Experts of a small language model.
Experts: 128 experts in each of 6 layers, 4 picks a token, a sigmoid router.
Below are experts of layer 7 (counted from 0) of a mixture-of-experts language model. Rows are named router (the router's row for the expert), down (a neuron's output weights, with its number) and show model dimensions 0-127. Each number is 50 + 12 x the weight over its row's rms, rounded and kept within 0 to 99.
Before each expert's rows: a language model's description of what the expert responds to. This comes from a sample of Wikipedia text that the model never trained on.

# expert 54
What it handles: First piece of a split word, usually after the, and or of, such as emb(roidery), bre, pre, che, Tre(k).
router:60 31 67 44 54 46 68 48 49 48 48 52 64 44 58 49 50 78 47 75 64 58 47 50 32 53 55 70 38 51 63 65 55 77 67 50 53 72 47 61 47 49 39 72 55 55 51 69 50 36 43 73 27 78 66 55 33 52 47 52 45 35 61 48 45 56 34 28 42 55 51 65 42 43 53 53 66 60 32 37 49 65 40 52 63 33 41 67 30 39 38 40 45 42 49 30 54 37 43 48 37 53 48 46 26 60 43 74 40 49 40 43 41 51 58 52 54 82 58 44 46 69 52 52 46 47 58 49
down0:62 62 41 63 60 50 58 43 19 59 32 33 37 49 43 46 70 53 67 57 46 36 28 43 48 59 63 58 40 45 57 46 53 64 77 43 32 57 51 54 57 32 45 43 47 65 51 32 56 37 56 50 68 59 36 64 35 56 49 58 38 42 43 55 52 61 64 45 49 66 57 55 53 58 50 33 28 21 72 32 39 48 46 42 38 45 50 35 43 70 33 62 51 40 41 64 44 49 48 22 71 54 67 52 40 70 68 55 30 48 45 66 51 43 45 40 54 28 46 40 40 52 52 34 66 57 42 62
down1:66 34 64 54 43 59 39 34 63 65 76 58 52 45 44 72 32 47 54 46 37 53 37 74 52 40 49 46 31 31 52 69 43 55 67 63 72 47 32 42 53 59 43 63 57 65 26 60 56 47 67 44 47 45 44 53 74 38 38 52 57 45 29 52 56 47 44 41 29 51 42 37 39 31 34 42 66 22 53 64 73 17 40 67 46 71 46 33 44 64 47 41 69 39 59 39 57 36 53 46 38 58 42 48 49 61 47 53 58 44 47 62 36 51 49 43 55 62 50 42 54 48 37 48 43 38 51 52
down2:49 58 59 46 30 55 49 36 50 29 61 46 51 53 70 52 51 57 55 57 28 39 60 37 42 43 79 50 39 53 35 55 71 44 51 60 53 79 27 67 43 26 57 41 53 52 64 51 47 47 70 49 55 75 38 43 44 37 35 57 54 49 43 59 50 51 35 34 33 49 48 49 42 54 64 65 62 54 54 63 57 64 34 49 62 70 41 52 68 51 44 52 38 47 27 53 33 33 55 40 45 41 41 45 45 44 53 32 67 62 35 65 49 29 58 44 66 69 50 48 43 41 49 78 73 53 62 29
down3:42 52 24 71 50 48 54 33 33 54 53 43 36 62 84 46 59 42 66 51 50 51 60 61 59 86 55 42 78 32 31 71 67 62 61 59 58 56 44 63 54 51 69 51 42 56 52 30 72 45 48 44 43 41 41 48 55 36 49 61 39 40 63 59 22 64 58 54 36 36 55 60 42 37 32 55 47 45 48 54 67 39 43 51 54 51 55 48 78 44 48 42 37 36 60 43 33 66 44 63 59 39 42 37 46 45 58 55 62 65 39 58 57 32 65 31 55 42 58 48 54 53 51 54 47 61 60 68
down4:54 51 52 40 29 58 50 74 42 48 52 51 75 29 67 47 46 39 38 30 44 58 41 47 37 63 23 33 60 35 71 42 51 57 53 36 45 54 26 62 39 36 49 58 55 68 53 56 24 54 42 63 61 58 78 41 47 51 41 37 47 53 55 47 37 44 38 50 57 55 46 46 52 50 27 62 55 46 42 44 55 68 44 68 64 52 42 44 45 79 49 53 63 46 65 41 40 55 54 52 76 57 39 64 50 44 42 38 36 45 60 50 40 57 60 59 59 50 52 41 96 63 48 40 61 47 43 37
down5:58 67 61 62 60 45 50 46 36 55 52 44 16 58 54 70 50 64 58 62 18 30 52 33 54 47 67 42 31 60 72 43 33 64 57 35 33 56 36 68 52 45 62 68 55 54 59 50 41 51 47 44 57 40 50 55 43 37 39 45 53 44 40 66 61 53 45 21 61 47 49 52 60 39 49 41 54 65 56 58 82 49 41 69 53 69 50 59 54 32 26 49 48 60 35 39 39 53 41 39 46 36 66 50 31 43 56 61 62 39 66 57 51 48 26 39 49 72 61 66 42 54 42 61 50 62 50 59
down6:55 68 26 69 67 34 60 39 50 51 47 64 52 52 29 53 50 67 61 56 54 48 59 24 35 53 43 61 30 67 51 57 44 38 47 48 26 57 48 54 61 42 55 63 46 50 45 35 30 46 54 44 47 60 54 50 62 54 36 67 36 33 50 56 66 38 48 55 55 71 44 29 71 52 30 45 35 41 45 44 47 34 61 83 55 44 52 52 58 63 57 21 45 39 48 43 51 35 57 26 45 39 51 61 36 69 45 48 64 53 38 64 58 70 64 57 45 56 46 43 41 49 44 44 60 59 36 84
down7:36 27 58 44 63 74 53 54 54 52 39 60 38 63 56 59 56 33 42 51 47 69 51 35 73 31 54 66 51 41 50 51 25 40 62 35 50 39 70 43 47 32 43 50 41 47 52 47 33 30 52 68 38 55 46 48 53 35 33 44 56 68 51 46 64 66 44 63 50 58 36 43 59 43 39 60 46 53 67 49 34 65 45 56 39 46 34 44 28 59 63 64 51 40 54 57 36 47 58 30 57 30 58 29 57 51 62 43 37 46 39 14 66 43 53 33 66 60 63 46 67 45 51 75 40 36 58 61
down8:61 46 60 51 27 36 58 51 54 55 61 70 38 37 61 51 83 46 63 50 45 39 13 38 57 32 38 42 71 53 32 57 67 69 34 51 42 61 44 43 60 23 43 54 42 46 43 54 67 54 50 36 48 59 58 47 40 49 61 45 58 47 58 50 29 45 58 48 65 49 45 46 48 66 39 39 58 46 60 56 43 53 45 25 49 41 49 57 68 28 55 65 51 57 49 66 61 74 44 45 40 53 40 29 59 31 69 42 43 55 29 40 58 64 52 56 45 31 40 41 54 62 60 61 66 70 36 54
down9:62 47 54 49 60 55 44 37 39 55 66 27 50 55 56 77 49 61 52 35 46 73 43 46 75 71 45 53 53 36 59 27 65 55 44 29 58 64 54 32 61 52 57 44 46 66 39 51 35 69 61 35 74 55 45 46 55 67 54 33 53 37 38 63 53 40 31 64 49 72 41 52 33 52 59 36 67 47 60 47 52 50 71 48 76 40 41 53 30 64 36 54 61 65 29 65 58 56 53 39 70 54 59 51 55 23 52 43 50 53 47 52 44 63 62 49 42 59 44 48 70 40 41 54 60 55 28 58
down10:42 38 74 67 46 66 37 60 36 31 42 56 58 64 65 39 64 59 42 46 32 42 50 50 52 58 41 61 81 52 53 48 29 46 42 54 61 35 29 54 53 63 62 56 41 51 52 48 59 40 68 45 41 45 36 58 28 25 47 55 56 60 18 45 50 34 68 62 35 51 34 33 44 37 39 32 64 61 48 46 59 55 41 71 52 52 44 64 39 52 60 57 42 56 54 32 60 54 39 55 33 60 59 47 40 44 57 65 57 45 59 33 38 47 47 51 39 37 54 65 69 80 58 49 50 36 68 69
down11:52 49 64 41 58 65 40 41 67 43 28 54 60 42 30 70 52 54 46 50 45 46 63 34 57 55 50 49 36 67 48 51 67 59 29 52 46 36 49 63 49 45 41 89 64 65 58 54 46 39 70 66 47 82 35 43 33 50 51 40 34 54 56 52 84 46 46 48 36 57 44 49 54 41 42 53 60 63 52 38 46 41 35 63 48 47 30 36 62 44 63 68 62 44 26 36 46 50 66 52 46 40 60 67 66 45 53 61 42 78 54 51 46 45 35 48 53 47 71 46 52 52 25 46 67 42 58 52
down12:59 38 39 35 53 72 53 48 37 52 39 24 45 39 48 45 59 40 37 66 50 72 50 49 64 30 41 47 49 44 28 34 38 54 64 46 46 36 43 33 33 54 59 40 33 36 73 36 57 57 68 49 65 42 57 47 69 62 43 57 33 48 43 69 36 25 61 47 43 55 72 37 56 57 59 42 61 66 38 50 64 60 62 51 55 55 56 46 55 36 38 62 34 49 29 43 69 66 67 37 41 57 54 47 44 44 37 49 46 54 41 37 35 39 54 34 60 40 47 72 69 57 50 49 62 21 36 40
down13:58 42 79 68 38 67 54 50 46 42 59 77 29 39 61 68 57 71 48 30 65 22 49 38 54 65 62 54 49 59 54 49 49 36 41 46 49 54 60 53 34 47 27 48 47 52 39 54 54 52 60 54 57 15 58 58 63 56 44 37 59 47 55 48 40 49 45 50 61 59 46 66 37 46 52 63 51 65 19 43 40 58 45 47 40 49 48 59 52 67 44 60 56 61 30 69 43 38 33 47 55 45 38 41 33 45 49 58 45 64 46 60 59 39 36 54 44 32 40 70 15 29 59 66 65 42 45 51
down14:59 31 36 40 62 65 53 51 58 52 58 63 52 52 52 53 55 57 44 60 39 56 54 51 35 46 66 63 57 66 49 50 49 54 31 36 51 35 44 60 63 56 57 51 51 58 38 35 47 28 42 51 44 65 45 78 60 38 56 36 58 44 46 58 32 37 72 50 41 35 54 37 59 72 55 40 53 78 39 37 40 59 56 56 19 61 46 89 44 50 59 41 44 51 46 56 27 42 68 24 46 55 38 59 59 51 34 51 63 41 41 33 52 56 33 36 35 51 52 54 33 15 43 46 62 45 44 51
down15:50 46 52 84 39 52 48 31 48 72 46 64 70 48 51 55 55 63 43 43 51 45 44 68 56 49 40 50 80 67 44 49 48 79 53 43 41 45 57 67 53 24 40 45 71 48 28 55 44 40 71 58 69 44 45 55 47 39 33 32 47 72 58 66 59 27 29 38 60 52 42 61 57 41 49 38 44 45 43 50 56 75 48 50 55 38 61 72 35 55 37 61 58 50 55 27 61 57 56 29 45 35 51 32 27 44 31 38 35 45 53 54 61 45 50 53 61 53 50 57 56 62 39 45 41 47 40 44
down16:50 40 44 42 55 47 44 60 67 50 71 60 46 58 59 53 69 53 41 47 48 51 41 52 49 56 61 77 42 52 64 40 69 42 41 44 36 54 35 46 46 42 48 50 67 63 62 45 71 57 27 55 39 67 52 42 77 58 55 47 52 34 66 47 58 37 44 57 41 46 55 55 50 21 60 47 43 66 36 47 59 45 41 68 62 58 52 51 39 50 50 57 49 31 61 43 60 58 60 45 66 68 45 62 65 41 99 43 35 43 59 56 68 53 48 47 77 46 29 50 49 46 56 54 38 72 64 65

# expert 0
What it handles: First word-piece of a personal surname, usually right after a first name, such as Mc, Gar, Call(aghan), Fel.
router:55 40 55 33 43 56 50 45 43 33 54 51 48 47 57 28 61 47 29 72 48 66 45 52 54 48 51 59 38 66 50 69 60 62 63 62 47 67 37 59 27 36 41 48 55 59 59 50 57 49 46 55 28 60 41 61 49 48 50 30 51 48 64 59 36 63 28 28 43 44 45 59 42 52 46 55 36 43 50 55 43 64 45 65 44 35 44 57 52 34 37 37 40 54 47 31 50 39 49 42 25 65 59 17 40 50 29 75 50 56 33 39 54 52 42 61 35 69 51 53 32 68 26 32 37 32 42 72
down0:36 42 42 59 49 62 44 55 64 57 49 56 50 46 49 63 32 57 41 60 63 45 73 39 32 66 55 50 42 44 62 64 27 40 61 53 42 46 57 41 81 77 47 56 37 41 55 50 50 74 55 42 48 75 58 53 35 55 29 77 39 39 56 70 46 45 59 62 59 50 45 51 52 38 41 63 72 45 55 45 49 42 53 59 66 51 45 66 52 44 54 57 42 24 49 62 49 25 74 69 70 31 53 59 52 64 42 75 57 33 57 53 45 58 34 54 49 47 53 67 59 57 66 64 61 70 52 39
down1:60 54 57 65 51 66 45 47 50 58 49 43 40 51 75 51 58 50 54 55 59 44 56 43 56 69 57 49 55 63 47 31 55 87 57 49 54 68 50 53 70 63 54 33 34 48 43 51 68 43 38 63 74 64 68 57 25 59 49 56 49 70 45 50 43 65 60 22 48 74 49 48 46 59 64 66 40 45 60 53 58 46 47 35 41 31 48 42 48 38 28 59 56 25 43 39 57 56 62 56 55 75 49 48 42 59 59 45 55 36 30 52 58 45 54 26 34 64 52 39 63 66 47 62 37 47 75 30
down2:28 49 55 63 43 35 45 57 50 55 75 58 48 68 48 34 57 54 61 54 60 43 60 56 31 49 40 52 34 50 59 75 45 62 64 52 36 53 69 48 46 64 68 47 71 56 61 62 60 70 33 66 50 73 48 60 60 33 59 52 39 50 60 24 45 77 63 39 63 71 56 46 58 44 43 40 72 44 23 43 53 58 57 39 70 50 45 42 79 41 53 60 39 54 41 45 56 57 49 51 46 42 41 36 51 63 54 59 37 53 49 44 51 35 47 65 42 35 71 63 55 22 58 46 67 54 39 57
down3:74 40 65 54 42 80 21 63 30 51 69 59 48 42 63 56 54 56 43 48 52 60 55 38 46 49 46 18 57 30 47 75 56 35 51 53 48 69 38 41 41 56 62 47 43 39 56 31 45 52 64 31 41 43 57 52 39 42 59 62 61 57 37 52 50 54 62 55 74 65 41 48 22 34 55 53 44 45 57 69 67 25 68 46 55 54 51 43 59 58 51 41 52 50 62 37 58 50 55 75 38 55 51 45 57 61 39 65 56 48 54 36 28 59 68 65 63 47 38 55 51 39 33 36 48 56 58 32
down4:61 73 30 50 58 60 55 52 50 53 62 57 23 54 35 69 68 39 47 73 55 19 60 48 34 61 61 63 44 57 21 61 71 24 55 55 41 51 73 50 69 54 53 41 73 53 36 67 47 27 55 54 50 58 41 73 65 47 52 46 50 53 44 25 59 52 59 46 63 44 60 37 59 42 41 42 64 55 28 61 57 50 45 60 58 32 64 66 48 59 49 45 48 51 45 53 48 48 68 39 65 51 56 58 38 57 52 49 43 46 33 34 43 53 37 52 66 46 50 63 50 57 34 69 30 53 41 47
down5:54 40 55 43 45 54 41 41 61 48 48 62 44 55 45 61 50 45 42 33 62 50 27 60 69 55 55 59 75 61 35 26 51 58 29 21 45 55 65 57 47 45 35 31 47 48 53 57 53 62 41 30 40 70 52 26 60 55 55 58 54 58 62 48 54 47 50 43 64 23 40 59 36 49 41 55 57 42 41 35 48 59 53 37 47 19 57 60 49 72 59 38 50 45 34 68 46 51 54 45 35 57 47 40 62 12 43 52 35 39 58 56 88 46 54 51 57 39 36 57 36 38 38 49 34 53 48 58
down6:60 55 51 57 56 69 44 35 58 31 55 28 64 46 42 50 48 49 48 47 35 46 61 50 41 62 45 62 52 49 55 55 46 54 21 31 51 67 64 71 52 90 54 65 49 54 75 43 45 70 75 30 59 43 42 51 47 62 60 41 45 50 57 38 72 52 61 38 44 52 40 56 64 52 19 63 42 42 57 51 37 29 58 65 40 39 54 19 56 53 63 50 61 45 22 68 56 51 49 64 64 45 49 54 61 50 59 61 56 35 61 42 63 29 53 53 58 56 47 47 54 47 54 37 61 56 38 61
down7:61 41 43 56 47 47 73 55 34 53 56 49 53 49 54 38 69 42 54 66 35 66 55 42 33 66 54 57 71 34 55 30 59 59 45 36 46 27 36 27 54 51 57 39 51 24 43 53 54 36 25 73 66 32 39 62 65 49 37 44 48 54 85 59 40 33 52 37 57 74 29 56 52 45 47 58 41 34 40 59 49 47 42 58 48 52 49 48 64 34 31 62 70 62 54 34 52 50 46 54 41 67 64 54 53 73 50 64 42 46 64 48 47 45 50 54 57 58 64 63 18 40 40 46 47 51 49 50
down8:46 51 30 56 31 50 55 46 57 43 69 76 67 57 74 64 46 35 51 43 36 45 36 33 65 40 63 69 56 32 42 59 42 44 53 55 30 38 48 46 53 40 64 37 46 46 45 55 59 41 55 37 39 40 46 48 76 63 39 47 61 47 56 46 51 46 25 55 59 45 39 47 39 48 47 61 25 56 35 73 33 25 53 44 36 45 60 43 35 41 59 52 54 43 58 42 59 58 74 58 65 59 42 30 40 50 34 80 46 50 66 50 61 41 50 21 47 51 47 30 36 52 43 38 55 45 66 65
down9:49 48 57 50 43 43 52 40 36 65 53 48 32 49 72 35 76 60 77 49 48 59 41 48 45 61 41 30 71 63 33 44 60 51 46 78 60 39 45 38 39 46 39 50 47 60 63 38 31 71 41 47 48 42 58 52 46 66 36 36 50 53 54 37 49 64 64 54 33 35 60 57 74 67 78 43 50 40 63 54 52 34 22 58 32 56 42 42 61 46 53 56 56 58 36 34 52 62 36 65 57 60 66 36 60 40 50 57 56 54 29 52 32 60 65 51 38 53 73 31 44 44 40 54 45 36 67 51
down10:38 41 77 45 39 36 41 35 38 45 59 29 47 57 24 52 56 48 49 59 48 63 31 24 45 50 73 60 60 53 51 44 52 51 51 49 41 43 50 48 40 68 53 55 68 69 34 76 34 52 44 72 39 17 42 50 46 50 60 61 43 54 41 41 58 58 53 43 60 69 69 48 68 51 57 30 56 47 49 76 45 60 52 32 59 52 30 42 72 67 43 71 59 42 33 56 49 50 49 48 21 50 48 59 57 34 48 44 52 47 47 67 46 37 38 40 62 52 35 53 33 40 59 41 59 34 44 47
down11:59 59 55 30 60 61 43 31 44 42 48 60 38 28 39 60 42 18 39 37 32 52 47 29 47 39 56 47 49 70 54 65 34 47 62 43 75 54 40 67 29 50 40 31 54 51 62 55 72 58 39 44 63 73 50 36 31 64 62 57 56 44 58 48 54 65 20 27 46 58 55 34 50 75 52 35 42 72 45 37 51 52 56 49 35 49 48 34 50 22 43 30 51 57 46 40 42 48 44 43 47 44 51 49 44 46 48 62 63 51 58 55 47 43 47 70 37 65 62 48 44 52 56 42 45 47 76 55
down12:62 44 50 45 72 55 45 46 64 67 20 67 49 66 52 46 48 43 41 71 39 50 57 59 55 39 50 29 55 50 32 46 41 44 72 42 38 52 50 57 65 51 39 40 47 36 56 29 51 64 55 43 49 57 49 64 51 55 48 67 34 40 40 40 57 37 50 57 26 54 55 53 68 60 37 56 43 74 62 61 77 64 30 50 43 48 72 44 79 33 51 59 54 31 56 49 38 63 38 44 57 35 61 26 51 42 24 62 54 50 56 46 59 60 79 40 64 53 51 57 37 59 47 48 34 58 66 49
down13:37 56 53 40 42 46 45 21 62 58 52 69 48 50 81 61 58 43 63 44 28 62 53 54 59 55 59 48 35 52 62 68 47 37 49 43 49 43 32 64 45 56 64 57 53 51 45 53 71 40 60 60 62 42 69 75 55 63 46 34 58 45 57 55 55 57 32 26 41 40 54 37 41 45 75 52 42 49 71 32 75 39 59 42 33 52 54 35 38 71 49 47 51 44 60 27 60 36 52 37 32 54 49 36 52 42 42 54 40 45 28 59 39 58 38 50 62 46 58 61 31 37 54 55 38 40 82 45
down14:63 58 44 51 43 62 80 51 45 41 43 58 75 50 66 47 47 64 45 42 30 55 61 42 47 65 45 29 66 67 59 49 59 18 62 57 44 37 36 57 44 51 48 49 46 37 38 41 36 45 46 43 66 20 57 74 48 47 70 53 48 66 47 45 44 41 42 46 41 21 51 31 52 71 55 62 30 46 70 67 76 42 45 54 30 50 55 55 60 59 50 66 33 38 49 47 54 38 60 35 50 49 56 52 60 64 20 55 58 36 38 47 50 47 29 60 44 55 47 53 37 54 50 51 71 40 46 47
down15:39 61 48 26 56 70 28 42 48 50 77 51 37 49 46 46 50 40 52 52 53 61 45 69 65 51 54 38 65 43 37 48 58 35 43 39 60 42 59 62 64 44 38 60 38 36 20 53 40 41 59 40 47 49 60 42 50 59 48 54 51 73 57 62 30 63 19 71 46 48 37 51 60 32 74 56 30 53 55 38 63 51 69 42 34 38 53 59 42 45 64 50 48 51 49 56 41 63 35 31 21 57 53 45 71 56 66 47 60 49 48 46 71 34 57 51 42 49 66 36 51 43 28 65 46 34 56 60
down16:77 42 33 58 43 54 47 68 58 56 41 50 47 57 47 69 59 62 49 36 77 45 55 47 77 38 14 34 23 60 39 49 60 60 47 29 44 55 40 35 57 63 53 47 51 74 63 45 53 47 54 60 45 46 46 33 57 63 40 61 42 50 36 53 83 57 63 65 45 39 70 49 68 39 56 43 66 49 27 54 68 31 58 44 52 44 51 53 64 59 41 44 64 50 41 61 52 34 34 72 57 58 56 63 37 43 50 45 47 41 56 56 48 58 42 27 56 40 67 39 51 51 50 68 52 40 62 52

# expert 20
What it handles: Middle or final pieces of proper names and compound words, mostly places and people, such as Salaf-i, Queens-fer-ry, Gol-an, home-own-er.
router:63 22 70 54 53 54 54 26 52 35 50 48 56 64 56 29 56 68 36 55 63 56 43 46 36 30 58 61 37 51 52 47 71 59 68 51 47 65 43 53 41 37 29 55 57 51 52 54 59 44 43 65 47 56 42 51 26 65 74 60 52 37 49 66 36 52 42 45 45 38 50 56 31 40 51 56 52 63 30 21 47 37 44 50 49 32 45 60 42 44 54 37 64 56 32 43 50 39 51 63 31 75 44 34 20 49 44 59 54 46 56 54 56 40 54 65 37 78 33 62 38 55 49 37 33 36 37 45
down0:50 48 70 61 67 57 52 49 46 55 50 40 63 55 29 19 48 51 51 47 61 48 47 72 37 50 49 49 52 69 33 46 31 52 36 40 60 58 60 81 72 31 46 56 40 53 64 60 48 37 61 75 58 35 46 63 30 57 54 43 48 51 67 40 32 56 58 48 48 61 67 54 11 50 51 55 55 58 37 58 48 44 37 51 44 52 66 67 65 69 35 40 62 65 56 50 49 42 47 37 30 52 43 72 51 66 53 41 59 44 54 49 65 50 50 33 39 48 50 39 44 31 72 24 60 48 45 55
down1:29 45 46 59 47 42 41 38 49 51 42 45 44 42 53 50 35 55 49 61 24 59 49 57 56 57 69 41 52 39 47 47 44 45 58 51 58 31 40 55 46 63 45 53 26 51 52 56 54 42 71 44 57 30 33 47 37 48 30 67 31 63 38 40 39 53 51 28 25 68 50 51 47 68 74 41 44 54 44 80 54 49 54 53 63 65 58 63 59 55 25 53 38 39 45 66 57 56 61 59 53 46 57 32 55 65 42 69 56 54 43 53 31 36 32 55 50 48 25 31 37 49 26 34 39 43 57 82
down2:40 50 46 60 49 63 30 37 49 50 61 53 50 45 53 48 34 38 50 43 37 54 45 34 41 64 60 54 75 53 47 35 40 59 60 31 32 53 52 59 50 59 58 53 65 51 43 49 48 39 44 51 38 54 52 56 29 53 48 53 51 49 53 48 78 72 42 40 55 59 35 60 61 51 52 35 49 37 46 41 53 75 46 55 23 51 60 72 46 33 36 38 43 48 46 66 63 46 43 71 62 57 63 32 46 28 37 60 54 38 52 74 74 61 83 63 33 43 33 53 58 33 69 37 76 32 45 52
down3:73 50 35 58 46 46 42 50 68 27 45 48 66 45 44 53 53 71 44 52 50 16 39 63 55 48 35 41 48 67 46 67 63 45 32 48 48 48 37 22 40 54 50 46 46 30 67 44 52 53 53 87 60 40 50 72 50 54 56 42 43 64 61 50 56 47 78 55 41 62 68 47 58 46 55 49 47 62 49 44 54 67 67 52 58 43 58 64 41 39 35 62 71 72 54 34 60 55 54 57 53 32 46 51 28 25 29 44 58 56 55 35 48 43 58 53 55 47 39 31 59 50 34 41 24 49 42 53
down4:44 38 39 46 64 59 50 67 47 73 45 73 44 52 49 41 45 37 31 72 51 46 61 70 24 55 51 44 29 61 56 37 52 51 53 29 48 63 35 39 51 27 52 47 56 47 39 53 52 54 40 75 54 57 52 42 40 78 46 45 46 40 60 46 38 50 52 55 73 50 67 53 49 62 34 61 39 67 30 37 57 47 49 43 51 45 39 72 36 26 57 46 50 59 36 47 49 42 58 52 59 37 50 57 57 62 55 50 48 44 61 58 44 46 52 73 49 43 37 10 15 54 52 35 43 51 29 46
down5:52 42 45 59 57 52 35 66 36 72 21 57 62 40 42 45 48 51 48 65 63 15 26 64 34 49 51 38 44 50 46 40 58 45 56 66 64 39 40 50 64 34 45 22 48 55 56 79 63 43 57 59 50 51 50 51 39 57 53 56 29 30 35 56 64 41 53 54 66 32 44 44 41 54 40 37 16 60 63 42 44 47 44 55 25 55 29 52 52 49 47 55 42 29 38 40 43 52 41 33 44 63 53 37 44 55 56 50 41 50 55 64 49 51 66 45 49 66 36 46 73 55 63 40 67 41 40 61
down6:17 55 35 49 41 49 59 55 52 56 39 75 52 44 53 49 32 31 61 71 50 62 51 23 34 38 68 44 66 25 41 61 71 58 48 56 30 47 61 50 37 56 66 53 53 53 36 55 48 30 55 52 61 79 50 39 62 43 60 57 56 39 54 61 71 53 52 46 38 52 52 58 51 63 35 46 46 47 55 41 60 64 43 68 49 55 54 70 72 51 41 60 43 32 54 54 56 65 58 33 59 63 47 41 46 75 64 68 65 37 48 72 51 58 47 51 24 44 39 46 64 46 34 67 59 44 49 48
down7:33 34 51 55 43 47 58 48 57 44 50 33 46 55 64 60 54 55 39 46 41 46 56 29 37 49 50 43 22 58 40 79 41 49 59 49 49 61 59 49 67 62 56 55 68 48 37 58 60 43 46 43 48 31 42 62 34 56 46 51 46 63 33 45 55 73 36 42 48 48 50 49 54 74 47 63 54 70 25 50 54 47 48 23 47 36 54 47 38 62 41 49 44 51 61 50 50 48 46 82 49 72 71 38 43 74 49 57 44 79 41 33 48 44 51 66 60 73 71 24 56 42 36 52 73 49 37 52
down8:27 75 38 58 58 43 54 50 64 46 65 62 54 36 58 65 42 35 71 43 49 41 38 56 65 43 43 68 55 54 59 58 60 71 47 74 50 45 61 55 69 39 45 57 40 43 31 51 48 64 33 67 51 42 46 46 54 39 55 48 71 53 54 50 55 25 34 39 59 45 34 56 54 46 45 44 44 42 45 39 69 58 55 62 51 53 37 54 45 51 33 69 37 59 42 44 33 57 73 55 55 65 65 70 59 75 60 55 66 60 69 67 73 53 39 42 66 29 28 46 51 66 49 42 43 75 43 52
down9:63 55 61 44 59 43 45 37 63 33 35 64 58 45 72 35 63 32 56 39 45 57 57 49 53 55 48 47 11 66 36 54 42 38 55 38 62 71 78 41 29 32 68 40 58 46 60 52 67 64 63 46 50 48 44 71 50 58 45 56 56 51 49 32 60 37 46 42 44 58 64 42 37 46 57 45 63 58 65 43 62 42 72 68 22 70 61 59 47 51 35 41 56 50 65 37 36 62 81 61 55 75 56 52 42 47 52 63 36 44 51 53 50 46 59 67 41 56 41 35 42 48 40 52 65 45 45 50
down10:38 24 62 41 54 43 51 65 50 45 59 56 36 39 45 54 49 20 74 40 53 30 52 42 53 36 49 41 60 40 56 61 49 38 61 55 31 48 38 46 78 57 41 57 46 71 48 34 26 41 65 67 60 58 61 59 59 52 38 60 44 57 42 52 47 38 27 68 31 37 50 24 49 51 53 32 68 51 44 64 47 40 60 44 57 70 44 44 53 38 51 44 45 53 51 50 48 58 51 47 61 62 43 47 55 47 33 38 46 58 59 61 53 64 34 41 47 70 55 26 50 43 22 40 74 78 55 64
down11:66 50 53 44 58 44 63 97 41 62 49 61 62 71 65 56 44 42 54 76 38 39 42 52 35 68 46 53 68 47 71 66 50 53 56 67 63 46 48 35 63 27 44 43 67 35 46 52 54 32 47 56 64 80 55 44 59 57 44 32 58 48 45 62 43 38 58 44 59 40 50 52 59 51 41 76 49 50 40 30 48 61 46 69 44 43 63 42 46 49 70 56 51 37 39 68 52 64 75 63 51 59 61 56 55 52 34 55 56 32 55 43 44 55 70 55 49 28 57 56 53 57 68 38 51 51 48 43
down12:50 45 50 25 54 55 39 45 78 49 40 46 57 39 41 43 54 48 53 72 58 51 55 35 55 47 56 70 60 39 33 38 68 59 31 59 63 53 38 71 42 19 47 54 39 19 39 39 41 39 59 42 64 31 46 50 24 44 50 65 40 55 65 56 41 47 57 68 56 50 50 38 53 40 40 32 62 36 66 46 58 38 53 48 54 25 48 56 55 35 46 40 38 58 43 58 58 53 37 35 34 40 65 62 61 62 36 43 60 55 48 41 60 44 35 55 75 45 37 67 49 66 53 49 32 42 30 71
down13:46 48 45 23 47 48 30 31 60 65 70 41 71 74 51 53 57 59 53 32 56 47 40 60 59 47 67 47 47 64 44 60 43 39 58 48 49 49 52 66 55 39 62 55 42 52 52 75 59 59 65 29 60 32 43 39 28 47 63 36 43 43 30 68 46 60 66 27 46 54 46 76 66 49 36 65 46 50 56 70 56 47 44 37 55 60 37 77 68 61 45 34 43 47 60 44 39 40 67 46 53 19 49 47 67 73 58 34 47 63 42 57 42 63 45 57 65 66 49 54 56 45 33 53 55 52 54 56
down14:71 62 53 43 44 55 42 53 48 51 33 59 63 45 46 58 34 18 35 51 48 13 49 37 29 57 43 57 48 34 27 43 52 44 65 31 40 51 53 51 33 67 61 47 53 50 34 59 59 46 47 24 50 69 59 60 47 36 62 45 60 50 62 41 65 61 52 53 44 52 64 63 57 56 41 48 37 45 65 52 64 28 35 80 59 54 50 71 67 47 52 46 32 48 52 35 57 48 45 29 61 57 61 59 50 29 36 53 39 82 54 35 39 58 56 55 58 61 62 42 63 42 54 46 56 36 59 45
down15:47 50 49 63 46 66 87 38 49 50 72 53 50 46 62 17 50 46 63 53 29 67 50 40 52 41 69 77 49 38 53 35 59 36 63 51 47 69 59 47 49 58 37 65 63 72 40 70 36 37 49 59 45 25 76 63 45 56 61 62 54 30 48 35 48 50 47 45 60 60 54 46 46 32 43 50 49 59 53 48 47 66 69 63 40 50 28 49 35 58 40 67 58 39 42 58 59 67 37 60 55 57 54 44 57 39 66 29 68 40 54 45 52 48 63 54 40 56 68 46 46 46 58 38 50 54 71 38
down16:51 44 45 47 29 44 47 47 63 36 71 32 59 34 35 56 51 52 40 64 66 62 63 47 57 55 45 62 45 71 49 50 50 48 51 49 38 31 74 46 43 49 54 41 42 61 38 62 59 37 61 59 40 57 43 43 54 43 49 53 50 50 47 27 45 53 58 42 34 61 69 47 78 48 61 44 71 51 33 50 37 48 69 39 66 69 57 76 71 26 42 51 67 46 51 59 49 62 49 47 58 23 45 38 58 56 65 53 43 58 41 43 55 63 68 63 77 58 34 56 42 38 33 47 83 57 42 31